config.yaml
n_layer: 18
d_model: 512
n_experts: 48
experts_per_token: 4
d_expert: 160
d_shared_expert: 0
moe_layers: [2, 3, 4, 5, 6, 7, 8, 9, 10, 11, 12, 13, 14, 15, 16, 17]
router_noise: 0.3
init_std_router: 0.0195
lr_router: 0.000357
tie_embeddings: true
dataset: "wikipedia_en"
Below are experts of layer 3 (counted from 0) of a mixture-of-experts language model. Rows are named router (the router's row for the expert), gate (a neuron's input weights, with its number), up (a neuron's input weights, with its number) and show model dimensions 384-447. Each number is 128 + 32 x the weight over its row's rms, rounded and kept within 0 to 255.
After each expert's rows: a language model's description of what the expert responds to. This comes from a sample of Wikipedia text that the model never trained on.

# expert 41
router [157 145 131 163 134 123 149  97 111 100 114 193 154 145  80 112 121 155 113 130 122  49 113 114 144  90 128 102 154 155 125 153 155 169 115 183 157  93 115 156 121 150 109 165 129 128 151 152 130 199  70 161 148 125  73  82 121 100 106 127 106 156 173 142]
gate0 [129  59 136  82 101 112 142  99 104 114 120 120 160  70 106 126 115 125 121  89 136 165 157 102 190 113 127 162 158  84 141 125 154 110 133 160 126 201  57  69 110 152 100 146  74 132 139 106  75 175 122  95 144 169 101 128 133 145 133  74 132 129 166  85]
up0 [ 99 109 154 138 126  92  85 182 140 159 147  92 142 138 156 141 141 122  98 139 145 106  95 129 153 145 142 149 117 140 176 101  84 140 109 156 142  85 137 131 174 108 159  80  94 150  63 152 151 121 140  45 100 121 155 122 146 162 122 135 138 106 155 146]
Music releases and tracks. Words and numbers in album and song articles, such as album, song, Title, Label, vocals, and track lengths like 4:32.

# expert 33
router [151  90 177 127 143 154 153 133  52 106 175 131 107 113 188 110 143 125 133  85 114 142 115  96 153 157  80 146 122 114 149 118 197 147  92  65 133  87 121 137 139 139 181 177 113 107 128 115 138  83 189 212  93  71 128 132  84  81 134 135 153 153 176  88]
gate0 [139 166 111 109 112 132 151 131  85 107 197 148 111 118  97  78  87 109  91 197 113 115 112 164 178 185 119 176 164 131 108 113 124 133  75 178 128 124 106 123 172 186  92 171  60 119  89 139 127 116  63 154  94 115 154 112 132 176  97 107 163 107 136 115]
up0 [149 116 104 178  98 119 109 141 150 166  95 103 113 171 131 180 149 132 116 130 145 152 105 102 109 121 104 120 143  75 115  93 154  80 116  81 150 139  82  99 177  58 103 131 153 161  72 142 116 147 123 129  62 180 158  94 102 186  60 129 172 165  99 179]
Paragraph breaks and capitals. Double line breaks ending paragraphs or sections, and single capital letters inside acronyms and codes, such as RTAF, W09AG, GCVO.

# expert 17
router [105 159 118  46  98 136  87 113 146 137 153 127 140 124 101 141  82 165  60 151 141 149 124 138 100 111 128 136 136 126 141  71 143 133 180 205 127 134  85 124 145 119 107 116 123 165  84 151 163 141 150  99 115 159 123 179 147 178 132 107 147 105 116  80]
gate0 [116 171 125  80  80 150 143  62 148 113 112 198 153  80 106 126 138 104  93  88 134 102 152   5 195 130 164  37 122 103 130  86 156 139 152 141 110 143 165 165 141  95 113 130  79 121 101 121 129 148 144 120 123 150 139  61 142  99 176 144 128 130  94  85]
up0 [ 72 148 116  46 125 141 114 180  70 136 128 106 147 136  95 178 178 127 129 159 118  62  69 157 127 129 142  91 142 119 106 167  85  89 151  95 138  77 135 194 122 159 130 170  94 127 169 103 127 175 128 138 102 175 132  26 153  62 128  62  53 158 179 139]
Infobox field labels. Colons and field names in infobox-style key–value lists, such as Location, Coordinates, Born, Preceded by, Teams:, Games:.

# expert 37
router [181  99 172 109  96 121 119 141 170 158  94  79 116 142 115 134 199 147 171 158 110 165 124 135  71  73 107 138 168 142 126 119 123 129  80 130 113 131 133 146 122 125 134 136 168  89 106 137 174 146 125 116  65 147 110 160  88 167 100 144 132  93  98 158]
gate0 [116 120 103 122 157 177  61 123 109 146  49 183 149 179  91 226 126 123  98 113 112  61 131 132 120 127 148  98 116 173 121 114 132 107 126 117  79 130  75  89 176 141 136 110 102  91 108 170  99 110 143 117 104 118  94 110 141 166  91  79 100 100 142 104]
up0 [137 112 110 116 106 121 111 131 141  94 145 111  73 132 102 115  72 135 155 109 125 135 147 185 183 176  86 107 144  98 123 128  83 138 133  94 112 114 175 107  90 133 111 125 174 144 120 129 134 153  95 138  92 133  71 154 176  99 156 164 126 161 134 175]
Linking prepositions and verbs. Connecting words introducing examples or relations in explanatory prose, such as with, including, such as, like, while, used.

# expert 8
router [114  68 193 128  61 116 139 147  80 122 106 136  88 109 122 130  84 138 144 106  87 135 114 152  79 140  92  97 119 136 124 132 144 121 129 123  90  90 104  88 100 127 137 150 146 127 115 155 160  95  82  96 113 155 100 131 170 127 113 146  85 114  98 139]
gate0 [120  76 166 135 172  99 154 148 140 114 117 140 132 130 163 105  80 168  96 135 126 164 115 146  89 132 140  96 181 102 107 141 155 146 125 105 168 112 122 167 172 160  67 113 115  88 152 141 124 105 199  71  85 100 144 144 156 132 121  91 156 114 149 114]
up0 [ 97 186 106 107  76 187  82  94  84 134 120  97 145 112 196  94 159 128 121 111 158  89 124 156 170  98  87 103 110 118 152 149 101 142 127 127 122 117 162 179 126 116 123 144  98 103 125 162 125 142 106  88 129 150 103  77 128 161 119 144 154 153 163 136]
Agent "by" credits. The word by after directed, written, published, sung, served, especially in film and game credits, plus some of, table pipes and digits.

# expert 25
router [122  61 127 102 153 113 150 156  34  88 161 162  78 144 138  97 185 139 154 121 138 176 110 117 147 157 154 142 122 107 136 158 108 145 172 108  85 143 137  86 134 110  98 148 156  92 140 105 140  86 174 150 120  96 187 195  74  90 101  88 174  67 180 132]
gate0 [131 112 162 127 160 150 158 180  96 140 163 110 171 106 160 131 139 106 125 119  75 130 123 134 161 111 132  98 157 131 137 148 127 108 107  86  59  97 150  89 122 166 167  78  94 101 136 124 100 150  68 182 143 111 112 136 153  71  73 110 135  86 120 169]
up0 [154 127 131 129 126 184  94 183 122 137 103 129 173  93  71 124 108 134  90  62 103  58 154 132 113 164 156 153  81 140 120 127 160 186 132 165 133 129  85  72 129 135 154 186 131 169 105 127 140 152 158 114  77 136 107 147 100 103 103 141 138 136 154  99]
Digits in numbers. Number tokens in coordinates, years, scores and statistics tables, such as 06 in 116°06′, 20 in 2014, 4 in a round.

# expert 19
router [117  96  71 150 111 171 117 145 152  67 135 137 151 144 204 147  84 148 161 178 177 125  89 129 157 153 191 113 143 106 163 161 151  93 144 107 105 121 124 129 126 134 144 199 119 146 131 111  90 129  51 122 160 116 188 174 104  64 179 136 146 116  91 142]
gate0 [137 113 182 155 116 158 100 140 126  68 135 143 104 134 116 152 117 145 139 152 116 170 144 153 113 169 156 136  96 143 181 161 139 149  38 109 112 113 147 113 124  71  99 109 104 136 133 138 136 117 126 185 103 122 115 141 116 178  99 153 157 105 118  93]
up0 [ 89 165  91 175 110 106 205 143 141 146  73 132 126 204 131 133 111  76 149 162 137 117 138 119 122  99 143  91 165 140 128 120 122 121 167 123 147 125 136  77 124 125  80 177 134 149 126 147 105 135 197 119 142 171 130  93  99  82  67 147 155 167 193  98]
Foreign name endings. Final pieces of foreign surnames and place names, such as Mikhe-il, Záh-lav-ová, Lauterbrunn-en, Kott-ay-am.

# expert 4
router [146  54 205  85 146 119 140 153 147  88 150 195 134 197 158 123  81 124 136 135  44 126 118 143 115 158  69  96 105 113 112 110 133 140 104 114 130  85 143 131 100 112  94 113 129 161 148  52 118 157 120 209 126 132  57 159 143  80 130  91 105 136  83  91]
gate0 [107 117 140 160 144 147 141 217 144 104 102 127 108 137 159 107 165 138  65 137  92 120 135 195 150 160 146 171 159 133 148 130 135 109 121 107  19 133  77 155  83 149 128  91 120 144  73 150 119 115 135 130  86 179  96 173 131  70 205 147 125 124  99 174]
up0 [115 128 194  69  92 159 141 156 132 168 112 221 105 124 163 119  83  88 203 155 120  86 104 117 133 100 153 152  79 122 108 140 115 152 149 164  72 130 109 106  99  83  83 129 116 123 136 132 124 109 179  98 180 129  85 124 168 127 179 131  88 170 163 121]
Articles and conjunctions. Mostly the and a after prepositions, plus and, was, his, table pipes, e.g. for the, made Williams the, Peter and.

# expert 43
router [185  83 133 120 137 190 151 107 110  87 200 196 152 138 124 117 105 114 174 134 159 120 131 132 161 100 189  92 105 115 104 123  92 143 122 110  85 120 110  99 143  91 154 131 164 151 145  68 138 171  90 135 121 118 127 159 106 148 106 147 109  82 141  95]
gate0 [ 86 127 124  86 204 133  88 169 165 154 170 180  89 119 137 109 143 153 140 106 182  94 148 151 146 110 151 154 200 117 120 131 115 128 140 153  91 121 114  85 136 151 129 105 126  97 115 132  73  89 166 169 137 162 123 137  90 111  91  98 114  94 208 112]
up0 [128 128 116 115  87 111 157  56 114 159 134 156 135 188 178 139  80  99  94 207 154 115 137 151 141  98 119 150 144 134 152 133 114 100  97 106 125 111 118 172 157 120 135 187 108 125  87 108 136 125 162 100 133 106 182 109 116  83 133 104 126 161 119 150]
Ordinal suffixes. Ordinal suffixes after numbers and the words before ordinals, such as 101-st Airborne, 21-st Brigade, the fourth season, 8-th.

# expert 44
router [118 130 119 137 142 122 143  90 113 117  78 162 106 151 177  96 177  61 132 127 172 180 134  94 112 127 191  62 107  85 126 100 118 155 161 199 132 171 140 134 125  86 105 141 141 101 172 135 137 122 152 162  94  99 141 139 101  83 164 105 151 100 140  64]
gate0 [ 84  76 145 159  86 112  81 114 193 138  96  98  74 135 147 106 130 174 158 129  92 144 149 109 116 128 149 164 175 118 161 143 135 100 172 131 121  94 127  96 122 118  93 170 129 118 182  97 180  88 103 168  87 116  72 151 139 136 172 154 145 107 113 187]
up0 [ 61 122 142 165  74 151 127 139 130 133 116 120  67 105 166 146 106 145 111  95 197  84 163 132 121 112 161  77 168 105 101 140 108  88  83  86 118 213 109 133 182 121 101  92 143 155  59 144  85 114 120  99 128 102  83  87 127 153 117 114 134 183  97 138]
Digits in numbers. Single digits and digit groups inside numbers, figures, years and tables, e.g. 250 cc, 3.7, 20,000, 2022–23.

# expert 36
router [129  66  65  81 137 152 136  92 114 127  82  94 140 125 142  56 156 102 222  67 136 100 134  81 116 127 130 130 127 120 132 182 135 133 127 160 160 137 138  96 157 119 141 185 112 124 129 117 130 142 107 118 165 181  90  98 159  70 107 132 143 122 168 133]
gate0 [101 152 195 156 140 138 154  91 112 124 149 128 129 104 127 190 168 106 167 107 111 105 154  61 136 103  91 131 133 174 126  60 160 182 180 112 131 154  43  99  75 148  59 154  74 118 132 192  88 167 171 140 133  91 156 178 135 141 105 124 147 139 132 131]
up0 [146 159 137 148 155 125 126 128 121 113 107 142 117 114 179 125 101 191  26 200  83  60 146 104 150 153 144  60 123 119 137 158 112 148 148 143 125 137 143 139 102  77 161 151 100 164 108 133 142 118 136 152 105 161 131  43 125 126 154 190 150 117 125  92]
Organisation name endings. Final words of proper names for teams, schools, places and firms, e.g. Green Bay Packers, Cleveland Browns, Rockstar Games, School, Street.

# expert 0
router [ 92 155 136  82 141 119 158 154 114 122 168 125 159 163  77 131 196 148 108 106 117 102 110 171 163 159 137 146 120 141 128 152 110 101 197  97 118  54  93 108 103  46 193  19 148 163 133 140 142 147 116 134  77 128 143 145 142 135 206  99 184 135 118 100]
gate0 [118 140 115 141 153 104 114  64 168 142 101  87 114  76  32 148 152 128 169 148 140 128 158 146 140 157 131 111 111 161 135 143  74 108  90 126 134 164 148 147 148 108  90 164 138  81  99 131 105 125  77  60 133 183 136 149 117 141 136 105 131  96 116 110]
up0 [153 122 142 122  74 106 103 123 127  93 147 149 174 171 121 181 164 181 110 160 148 151 107 108  88 170 123 177 107 170 145  94 107 131 128 178 134 170 109 118  19  92 139 178  95 181 151 158 149 104 137 152 135 167 121  88 169 137 109 185 113 107 126 105]
Foreign name fragments. Short letter-pieces inside foreign or unusual proper names, often after an initial capital, such as z in Mzila, a in Čačak, ona.

# expert 29
router [156 143 148 132 155 154 126 103 181 117 120  68 135 132 108 119 134  82 123 122  91 171 115 129 129 104 135 120 124 218 150 122  95 106 146 142  52 137  56 117 124 125 163 145 117 129  99 155  82 135  85 194 132  71 129  63 133 149 185 106  99 165  97 156]
gate0 [110 129 137 107 122 112 173 114  85 153 122 114 124 135 112  87 123 189 115  77  98 174 167 167 147  97 107 147 120 193 116 161 105 147 104 149 166  89 157 104 163  74 168 146 124 138 159 109 163 119 160 129 169  89 139 146 111 218  86 125 133 155 159 189]
up0 [152 109 164 132 133 143 161 152 110  77 167 161  87 131 124 134 134  87 147  99  92 133 126 132 161 145  95 162 151 104 156 130 105 123  98 114  21 130 121 123 133  76 169  80 128  97 117 159 148 145 112  83  98 160  92 137 119  76 152 176 166 121 163 119]
Table cell separators. Pipe separators between table cells, plus periods and semicolons ending cells in stats, election and results tables.

# expert 13
router [125 129 172 170 137 139 122 136 130  37  87 116  93 137 134  93  88  78 152 170  92 102 168 162 115 172  83 118 101 142 179 102 106  91 150 113  96 164 146 113  81 152 170  87 123  97 136 135 108 162 173 145  95 129 176  69 131 158  67 148  92 194 136  84]
gate0 [108 137 144 149 167 165 123 145 101  65 158  93  76 148 125  71 102  98 189 104 159  96 135  97 153 135 137 165 159 134 141 106 101 140 113 138 135 151 144  89  88  81 129 179 143 143 117 122 122 128 177 102 154 118 209 118  97  98  97 130 142  99 141 139]
up0 [133  91 143 164 150 170 108 131 104 130  85 174  50 128  91 163 173 108  78 146  89 133 136 100 105 129 103 182  75 126 139  74  80  96 125 112 104 116  98 115 115  73 153 147 138  91 124 107  85 166 111 140 148 125 140  90 102 103  94 181 161 123 107 130]
Month names in dates. Month names after in or on in narrative biographies and histories, such as In December 2024, on 24 March, plus some time words.

# expert 39
router [154 106 174 159  81 132 107 109 115  33 133 141 114 126 197 127  95 120 117 108 119  66 123 136 112 144  80  74 107 105 157 124 132 102  97 184 125 114 155 172 113 100 163 100 115 131 134 129 158  85 153 115  86 112  93 172 144  82 113 121 153 116 103 146]
gate0 [114 144 144 137 160 146 100 154 153 151 136 113 139  68 112  89 132 162 166 144 103 118 124 151  82 125  81  98 135  91 150 139 135 155  92 147 120 108  85 112 103 140 164 114 146 112 195 141 149 157 152 108 137  93 137 142  83 122 117 144 134  65 100 118]
up0 [161 156 139 175 111 134  96 153  99 165 131 160 100 160 155 132  79 144 127 117 143 105 187 115 137 112 185 140 152 157  92 127 124 198 144 117 115 103 145 156 138 208 162 183  65 137 137 105 126 110 126 132  29 115 121 182  65 140  94 107 104  87 111 121]
Commas and conjunctions. Commas, and, or, but, semicolons and closing parentheses joining clauses or list items in running prose.

# expert 45
router [143 154 176 217 101 161 108 103 118 142  86 109 128 132 150 137 123  81 104 137 114 114 107 155 124  99 121  99 100  88 128  92 128  94 106  95 145 142 173 162 166  99 160 107 121 141  69  92 182 106 133 133  97 108 126 158 167 102 129 191 137  73 122 138]
gate0 [196  71 114 134 127  91 131 101 103 151  93 140 117 107 200  99 101 150 124 116 176 148 141 130  68 159 139 123  61 139 148 119 102 157 155 123 102 156  99 154 117 147  81 104 115 172  21 149  94 145 170 120 132 145 147 118 172 164  64 101 162 173 152 157]
up0 [103 119 141 147  77 150 115 158 121 134 166 130 133 131  92  90 157 149 144 152 109 111 103 101 144  79 112 158 126 192  87 154 113 209 171 105 128  93  95 121 172 123 143  85 160  92 138 102 150 149 110 134 165 109 177 195 140 191 140 127 120 125 126 157]
Dashes and place names. Dashes and colons in quoted prose or titles, and country or city names after in or of, such as China, France, Mexico.

# expert 28
router [125 110 122 163 168 109 152 139  92 130 148  82  74  69  98 146 144 115 131 141 150 194  95  93 115 136 210 183  96  99 106  92  62  90 157 115 153 108  94 111  99 135 151  70 135 175 133 153 103  80  91 127 118  95 159 171 190 179 156 173 139 153 115  95]
gate0 [114 162 141 135  74 161  81  99 137 126 148 134 188 162 194 128 148  76 135 126 132  46 120  75 155 101 104 142 111 107  93  91 140 165 112 161 141 143 185 144 114 166 124 131 139 115 133 157 158 151  67 149 123 180 148 131 132 122 130 156 140  66 150 125]
up0 [127 153 142 101 109 113 134 128 142  78 140 115 157 169 138  87 138 155 191 139 158 106 178 164  83 163 134 116 134  82  89 138 112 219 156  56 138 183  96 165 100 119  41 156 120 107 152 124 207 173  89 114 119 142 165 129  91 157  99 166 101 148 126 163]
Common prepositions. Prepositions of, in, at, for, on, to after nouns or verbs, plus century digits 19 in dates like 1926.

# expert 24
router [167 140 128 118 101 104 125 172  66 149 167 109 127  97  86 131 161 141 154 154 109 180 113 162 155 121 162 138 113 127  82 187 105 145 145 139 157 153 136  98 155 119  66 198 124  76 126 152 147 149 145 132  74 157 108 108 154 118 150 163 117 100 106 116]
gate12 [119  98  87  92 159  85 156 115 129 117 201 168 131 120 108 127 161 153  29 145  94  98 194 176 144 120 135 105 127 172 112 170 201 100 167 128 170 112 122 179 111 156 158  85 148 159 125 102 156 141 102  77 191 110 213 143 149  68 193 161 133 173 118 161]
up12 [155 117 127  95 116 136 167  58 114 153 168 121  81  79 149 107 144 141  94 157  47 109 159 167 126 136 147 114 134 136 141  98  98 110 154 119 156 127 156 204 158 174  95 180 103  79 125 182 162 140 161  66 123 142 125 154 134 126 153 180 145 131 157 127]
Geographic and census terms. Place and statistics words in location articles and infoboxes, such as Rural District, Township, population, km, UTC, bullet marks, Coordinates.

# expert 32
router [103  97  72 143 128 141 122  90 148 131 160 111 116  93 123 105  84  93 114 177 112 104  99 131  82 116 136 157 135  66  98  97  35 112 147  74 150 166 141 149 164 147 160  81 127 110 111  74 144 137 153 114 120 156 126 169 180 164 135 113  98 161  79 130]
gate0 [ 84 127  99 133 105 101 141 137 151 135  81 135 119 138 109 149 178 123 158 119  79 101 106 114 115 148 163 169 197 153 192 100 140 110 149 111 125 199 135 147 122  93 137 109  88 178 122  78 199  85 196 162 152 133 109  49 150 143 157  58 114 131 143  96]
up0 [110 100  66 126 122 153 143 128 146 148 134 133 155 137 114 107  65 189  84 115  99 174  96 145  70 116 149 115 127 132 118 133 121 134 125  95 163  98 112  81 151 133 122 111 143 154  98  69  82 147 171 108 139  95  72  59  92 116 129 170 142 142  85 157]
War and institutions. Nouns for wars, armies, governments, churches, courts and titles after the or a name, like Corinthian War, Imperial army, Knight.

# expert 26
router [103 191 149 170 155  91 146 165 149 123 181 169 169 104 154 137  85 117 123 163  71  85 195  82 137 160 142 119 108 132 160 129 155 103 143 170  96 189 160 127 100 121 160 169 125 142 171  92 141 121 135 105  81  99 116 156 100 178 138  91 146 154 166 147]
gate0 [145 130 123 117 107  77 173 159 129 132 149 145 121 127 128  73 118 140 108 106 124 129 102  92  99 164 131 119 131 133 200 129 117 157 122 171 163 152 151 144  97 110 149 172  80 122 149  98 140  88  90 107 124  42 135 100 140 127 136 123 152 144  97 117]
up0 [170  87 167 115 113  53 106 143 151 161 117 109 143  79 112 145 220 147 110 108 126 138 158 135 131  99 143  69 137 139 125  66 171 157 141 102  59 102 108 111 158 120 140  66 124 112  78 136 123 129 180 154 140  80 121  66 111 144  90 161 125 100 134 122]
Adverbs and qualifiers. Adverbs and qualifying words in running prose, such as also, not, only, later, then, well, and -ly endings in nearly, notably.

# expert 14
router [135 129 133  70 125 145 147  83 142  76 139 147  62 129 108 168 165 200 162 193 168 119 126 120 139 195 157 117  96 150 149 174 176 167 102 139  74 148 135 124 131 172 147 161 130 123 171 105 119 104 147 111 168 129  79 133  87 204 121 113 157 117 163 183]
gate0 [126  94 100  95 130 166 102  88 136 209 113 109 170 120 185  89  67 159 143 120 168 142  93  93 147 158 120 121 139  74 151 106 123 111  75 149 106 115 105 146 138 146 150 139  47 180 148  97 147  71 166 196 180 101 125  94  74 112 148 121 179 163  95 141]
up0 [121 119 133  44 132 197 157 105 154 143  94 155  81 141 179 119  88 156 172 139  55 147 131 154  98 135 193 136 167 129 163 175 170 105  95 164  88  93 174  99 169 124 153 161 128 110 118 114 119 151  92 139 180 132 159 149 201 136 171 116 184 112 109 128]
Mid-word suffix pieces. Word-internal and final pieces of longer words, such as ing, ed, id, ive, ous, ation, as in squid, smile, tomography.

# expert 34
router [150 177 147 123 130 136 147 163  85 169  85  62  92 110 123 136  89 130  76 116 103 100 116 117 133  78  96 167 134  88 130  84 144 126 117  54 128  83 148  84 107 123 103 101 154 149  79  83 141 145 143 109 175 101 165 116 133 141 145 160  94  87 151  85]
gate0 [103 103  63 136 133 100 102 181 103 159 126 101 116 103  72 175 106 120 128 117 163 100 121 152 122 113 151 179 133 183 126 125 118 101 136 104 100 146 161 101 126 157 130 139  99 153 121  96 137 163 123 204 107 100 119 141 140 151  92 133  38 106 163 127]
up0 [ 94 160 189 144 127 116 139  94 153  98 114 108 193 173 136 209 126 159 185 162 118  73 105 146  90  88 126  78 104  73 103 157  83 121  89 153 146 154 131 143 146 144 103  65 126 133 101 126 133 167 186 138 146 197 123 159 138 113 141 161 183 139 119 155]
Capital initial pieces. Single capital letters or opening capitals of names and acronyms, such as K in KEGG, J in JSME, Ch, Bang, plus == headers.

# expert 7
router [129 112 148 182 109 107 142  89  85 168 120 108 138  88 158 140  84  88 138  49 104  50 146  87 172 104 134 165 128 127 137 131  92 172 179 137 148 164 176 114 136 147 134  83 123 129 142 138  81 140 111 143 217 101 153 153 127 155  95 121 114 180 113 128]
gate0 [149 179  73 137 105 134 135  83 144 174 169 143 133  98 149 138 129 195 127 169 139 157 113 111 133 104 146 147  41  90 148 135 136 115 150 178 151 174  88 161 129 136 146 158 129 110 119 100 140 151 163 132  67 101 123 123 136 160 106 124 114 128  82 115]
up0 [102 151  69 126 140 151 115 155 143 118 125  74 127 142 119 115  69 115 159  66 143 124 117 178 125  94 156 145 140 141 146 154  84 151  97 157 154 172 123  96 118  97  10 131 113 155 165 114 115 161  62  78 115 159 144 108 187  98  85 130  96 124  86 134]
Award-title prepositions. Prepositions and name words inside titles of awards, leagues, festivals and songs, such as Award for Best, Society of, Division.

# expert 30
router [141  71 213 123 106 132 139 172 166 123 135 157 117 188 151 134  86 114 166 134 110 106 122 132 140 160  97 133 118 144  96  97  92 129  74 111 118 102 110  94 127 112 106 124 141 137 138 157 134 119 142 155 133 149  91 146 173  44 120  61  69  88  90  94]
gate0 [107 107 120 168 151 135  96 150 111 127 109 163  96 203 107 142 117 144 141 128 148 160 138 163 183 136 144 165 150  54 165 174 162 136 149  71 142 144  94  97 136 115  97 137 178 120 150 142 110 167  98 145 155 139 121 126 136 111 102 116 132  73 105 148]
up0 [140  96 123 125  80 156 121 132 139  79 141 182 182 130 214 176 108 109 125  54 120  76  25 178 138 112 145 133 163 100 136  86 169 105 144 102 136 122  77 146 126 143  92 176 171 105 144 149  61 131 138  95  77 116  59 184  86 117 121 119 130 114 128 102]
Commas, articles, table bars. Clause commas after nouns, plus the, and, a, and table cell separators in sports rosters and results, such as species, Grillotius.

# expert 38
router [119 145 110 129 128 124 120 157 138  96 136 107 105 137 175 135 125 190 129  77 123 185 159 149 118 168 174 198 145 114 125 125 174 195 120  77 120  65 125 144 126 145 160 142 143 136 106 167  95 128 129 149 196 137  84 180 149 169 134 137 144 140 135 148]
gate0 [137 150 116 159 150 168 161 133 134 135 131 117  74 147 133  92 143 107  84 158 112 121 167 176 126  73 124  81 156 172 134  75 144 108 113  90 153 166 116 154 162 125 161 100 139  91  84 114 106 146 143 114 171 100 116  65 122 139 119 132 175 159 143 161]
up0 [135 121 102 130 181 101 141  95 133 110  92 122 139 111 111 100  63 186 111 164  95  97 137  45 127  82 100 136 147 137 147 150 126 134 118 132 131 176 111 140 122 141 146 144  97 175 183  83 106 164 180 179 200 152 109 169 136 139 113 164  92 181 127 139]
Biography role nouns. Role and profession words in biography openings, such as player, member, career, director, coach, American, following a, an or was.

# expert 47
router [161 190  79 137  78 148 152 125 147 142 157 107 130 121 148 123  82 134 100 106 142 135 145 157 121  98 122  63  91  99  98 147 150 144 146  82 114 118 173 152 105 122 104 126 114  54  95 118 100 118 110 165 161  22 100 105 126 145 158 131 161 103 182  92]
gate0 [ 77 149 137 102 122 137 114 101 198 106 128 134 150 166 127 111  91 145 115 116  93 126  99  77 150  96 168  90 136  84  97 146 137 132  94  94 111 139 112 105 145 158 170  93  93 128  45 124  69 152 230 159 130  89 173  78 121 114 130 144 127 160 142 137]
up0 [127 107 176 151 123 144 128 144 140 101  82 116 105  97 144 131 157 113 114 145  93 140  66 136 136 161 170  80 106  57 123 139 111 121 149 142 135 112 110 143  92  23 103 132 138 127 106 143 177 118 155  47  70  98 161 160 171 151 144 152 185 163 128 162]
List bullet hyphens. Hyphen bullets starting a new line in infobox-style lists after a line break, such as - Born:, - Parents:, - Kingdom:.

# expert 6
router [122 101  45 124 108 129 140 152  99 158  85  83 120 144 136 128 113 195 126 124 131  96 106 105 159 140 122 167 176  85 152 120 108 124 101 102 146 118  41 145 121 123 126 135 109 121  80  69 140 151  99  80 103 102  85 101 125  85 126 113 106 136 127 102]
gate0 [102 146 131 149 115 144 106 160 102 124 128 121 101 136 133 130  61  84 142  61 194 176 128 182 185 152  54 156 106 129  89  98 103  81 101 118  94 186 128  44 149 134 179 122  85 146  80 117 145 156 118  78 114 116 138 118 118 102 171 131 132 150 153  99]
up0 [153 114 118 188 122 144 108 157 123 134 132 113 109 130 101 119 121 121 189 111 140 159 146 101 102  87 117  76  87 139  95  86 107 122 119  61 114 145  92 138 136  95 132 133 142  98  60 116 111 107 155 106  99 115  84 131 154 127 140 105 161  87 173 106]
Personal first names. Given names and name-starting pieces, often in article title headers or lists, such as John, David, Frederick, Ken, Hir.

# expert 20
router [163 104 178 161 116 150 146 135 154 151 110  71  99 163  57 146 154 139 165 104 139 116 114 143 122 129  52  81 163 125 127  70 124  92  76 136 133 126 125  94 134  65 137  95 119 159 118 130  72  94 148 183 101 103 131 158 158 129 122 146 109 177 185  65]
gate0 [131 112  65 169 158 139 118 154 172 154  96 117 115 149  99  89 143 122  98 166 121  80  73 177  81 171 143 124 147 149 128 105 151  82 146 139 118 175 122 171 101 134  82 121 148  95  67 164  83 134 101  67 125 148 168 158 188 136 121 144 147 117 130 136]
up0 [119  79 136 154 134 119 138 129 132 182 101 116 113 111 131 118 118 181 122 119 184 212 151 177 141 116 107 165 148 153 125 115 132 123  90  98 113 108 158 103 168 116 125  72 208 132 155 142 132 163 146  99 103 179 153 154 135 184 109  85 157 180 122  91]
Non-Latin script bytes. Byte pieces of Thai, Japanese and Chinese characters, diacritic letters like ǎ, ří, LaTeX backslashes and subscripts, and odd name fragments.

# expert 31
router [110 149 108 255 103 102 141  94 152 115 145 171 106 129 176 120 183 210 108 117 123  85 113  99 116 138  93 123 154 142 150 137 157 111 130 142  87 119  89 144 153 137  80 168 175 152 157  80  97 117 104 115 166 130  96 155 184 138 147  98 132 143 117 156]
gate0 [134  95 123 117  80 107 125  89 153 104 139 157  92 128 169  87 122  78 119 156 128  99 112 135 126 102  92 138 152  80  81  82 187 109 171 220 165 133 144  85 139  98 186 133 193  81 180 202 178  92 116 162 150  61 175 141  94 187 128 113 127 147 108 106]
up0 [127 107 135 128 152 170 130 158 201 104 149 151 156 107 186 126 139 115 133 150  99 139 150 108  87  77 125 112 116 132 126 112 125 108 169 115 162 166 148 133 107 121 138 130  88 115 165 135 176 119  94 129 157 137 138 191 149  57 113  99 100  67 108 200]
Words after capital R. Word pieces following a lone capital R or B that start names, such as R-ing, R-id-geway, R-uff-ord, plus table bars.

# expert 22
router [ 84 110  96 119  98  94 119 113 199 101 160 154  88 160 117 157  92 112 134 113 122 130 143 160  95  86 136 136  90 141 100 125 118 105 124 114 209  90 194 154 112 160 148 126 143  95 149  65  73 123 175 188 133 108  85 156 102 142  57 130 137 148  92 122]
gate12 [156 127 144  81 150 105 111 110 101  70  94 127 106  95 120 149 133 177 177 153 133 140 126 117 205 137  91 133  74 137 163 148  44 133 114  94  30 114 156 138 111  92 164 107 119  96 181 128 199 124 113 150  83 186  82 180 152 142 181 116 128  85 124  98]
up12 [147  54 163 147  98 109 122  95 142 165  91 148 156 130 132 107 117  95 143 131 113 122 126 124  92 168 122 129  66 135 138  86 112 189 100 147 134 114 116 125 159 104 111 100 138 128 136  64 170  94 118 156 108 205 114 141 163 136 141 123 180  93 177 166]
Opening brackets and dashes. Opening parentheses before years, conversions or notes, such as 167 cm (5 ft, plus en dashes, slashes, or, and sub/superscript marks.

# expert 42
router [ 97 141 128 139 133 172 144 118 167  66 171 171  96 165 155  68 120 124  84 140 115 147 134 137 120 123  72 117 116 120 196 122 162 128 126 149  66 148 144 193 123 131 196 137 132 129 148 108 137 105 105  95 157 173  77 174 129 153 171 139 151 107 160 125]
gate0 [111 123 147 131 177 114 108 128  81  78  95 170  96 112 156 164 157  90  60 122 159 151 120  89  99  66 168 105 185 112 145  76  77 112 148  99 148 172 135 119 182 108 103 136  82 172 122 176 170 118 129 113 113 162 110 128 146 157 150 109 111 142 129 146]
up0 [108 109 103 196 107  93 135 141 127 106 131  67 122  94  97  81 102 155  98 136 163 196 175 116 125 116 126 128  98 145 147  95 104 128 122 138 162 189 104  86 120 121 159 113 124  85 108 143 165 195 155 145  78  73 132 101  62 153 158 128 187 133 163  69]
Plural endings. Plural and verb suffix pieces at word ends, such as s, es, ers, ings, ions, as in URLs, attorneys, robes, analysts.

# expert 21
router [151 157 138 126 161  89 117 145 156 156 118 128 168 166 113 137 121 158 115 132 102 166 145 126 135 134 119 160 150 121 148 149  55 157 178 111 143 176 125 103 167 107  61 214 134 118 125 177 117 106 178  92 103 136 146  92 149 139 110 133 162 168  55 144]
gate12 [ 86 104 116  72  72 121 148 135 127 173  81  89 117 129 108 142 181 115 130 112  67 115 152  43 106  82  94 149 117 179 160 138 133 116 161 120 109 139 130 129 142 169 145  74 126 169 130 126 113 189 102 128  85 133 149 110 121 109  92 121 134 192 173 170]
up12 [123 179 143 166 138 150 118  77 155 212 130 137 103 147  76 141 148  94 162  84 129 160 155  78 132  78 127 134  62 104 135 143 179 119 132 154  66 119 140 118  71 132 129 141 135  71 129 134 135 198 117 113 129 159  75 101 130  94 119 119 110 148  90 118]
Buildings, transport, infrastructure. Nouns and verbs describing buildings, roads and railways in architecture and transport articles, such as roof, built, station, Route, approaches.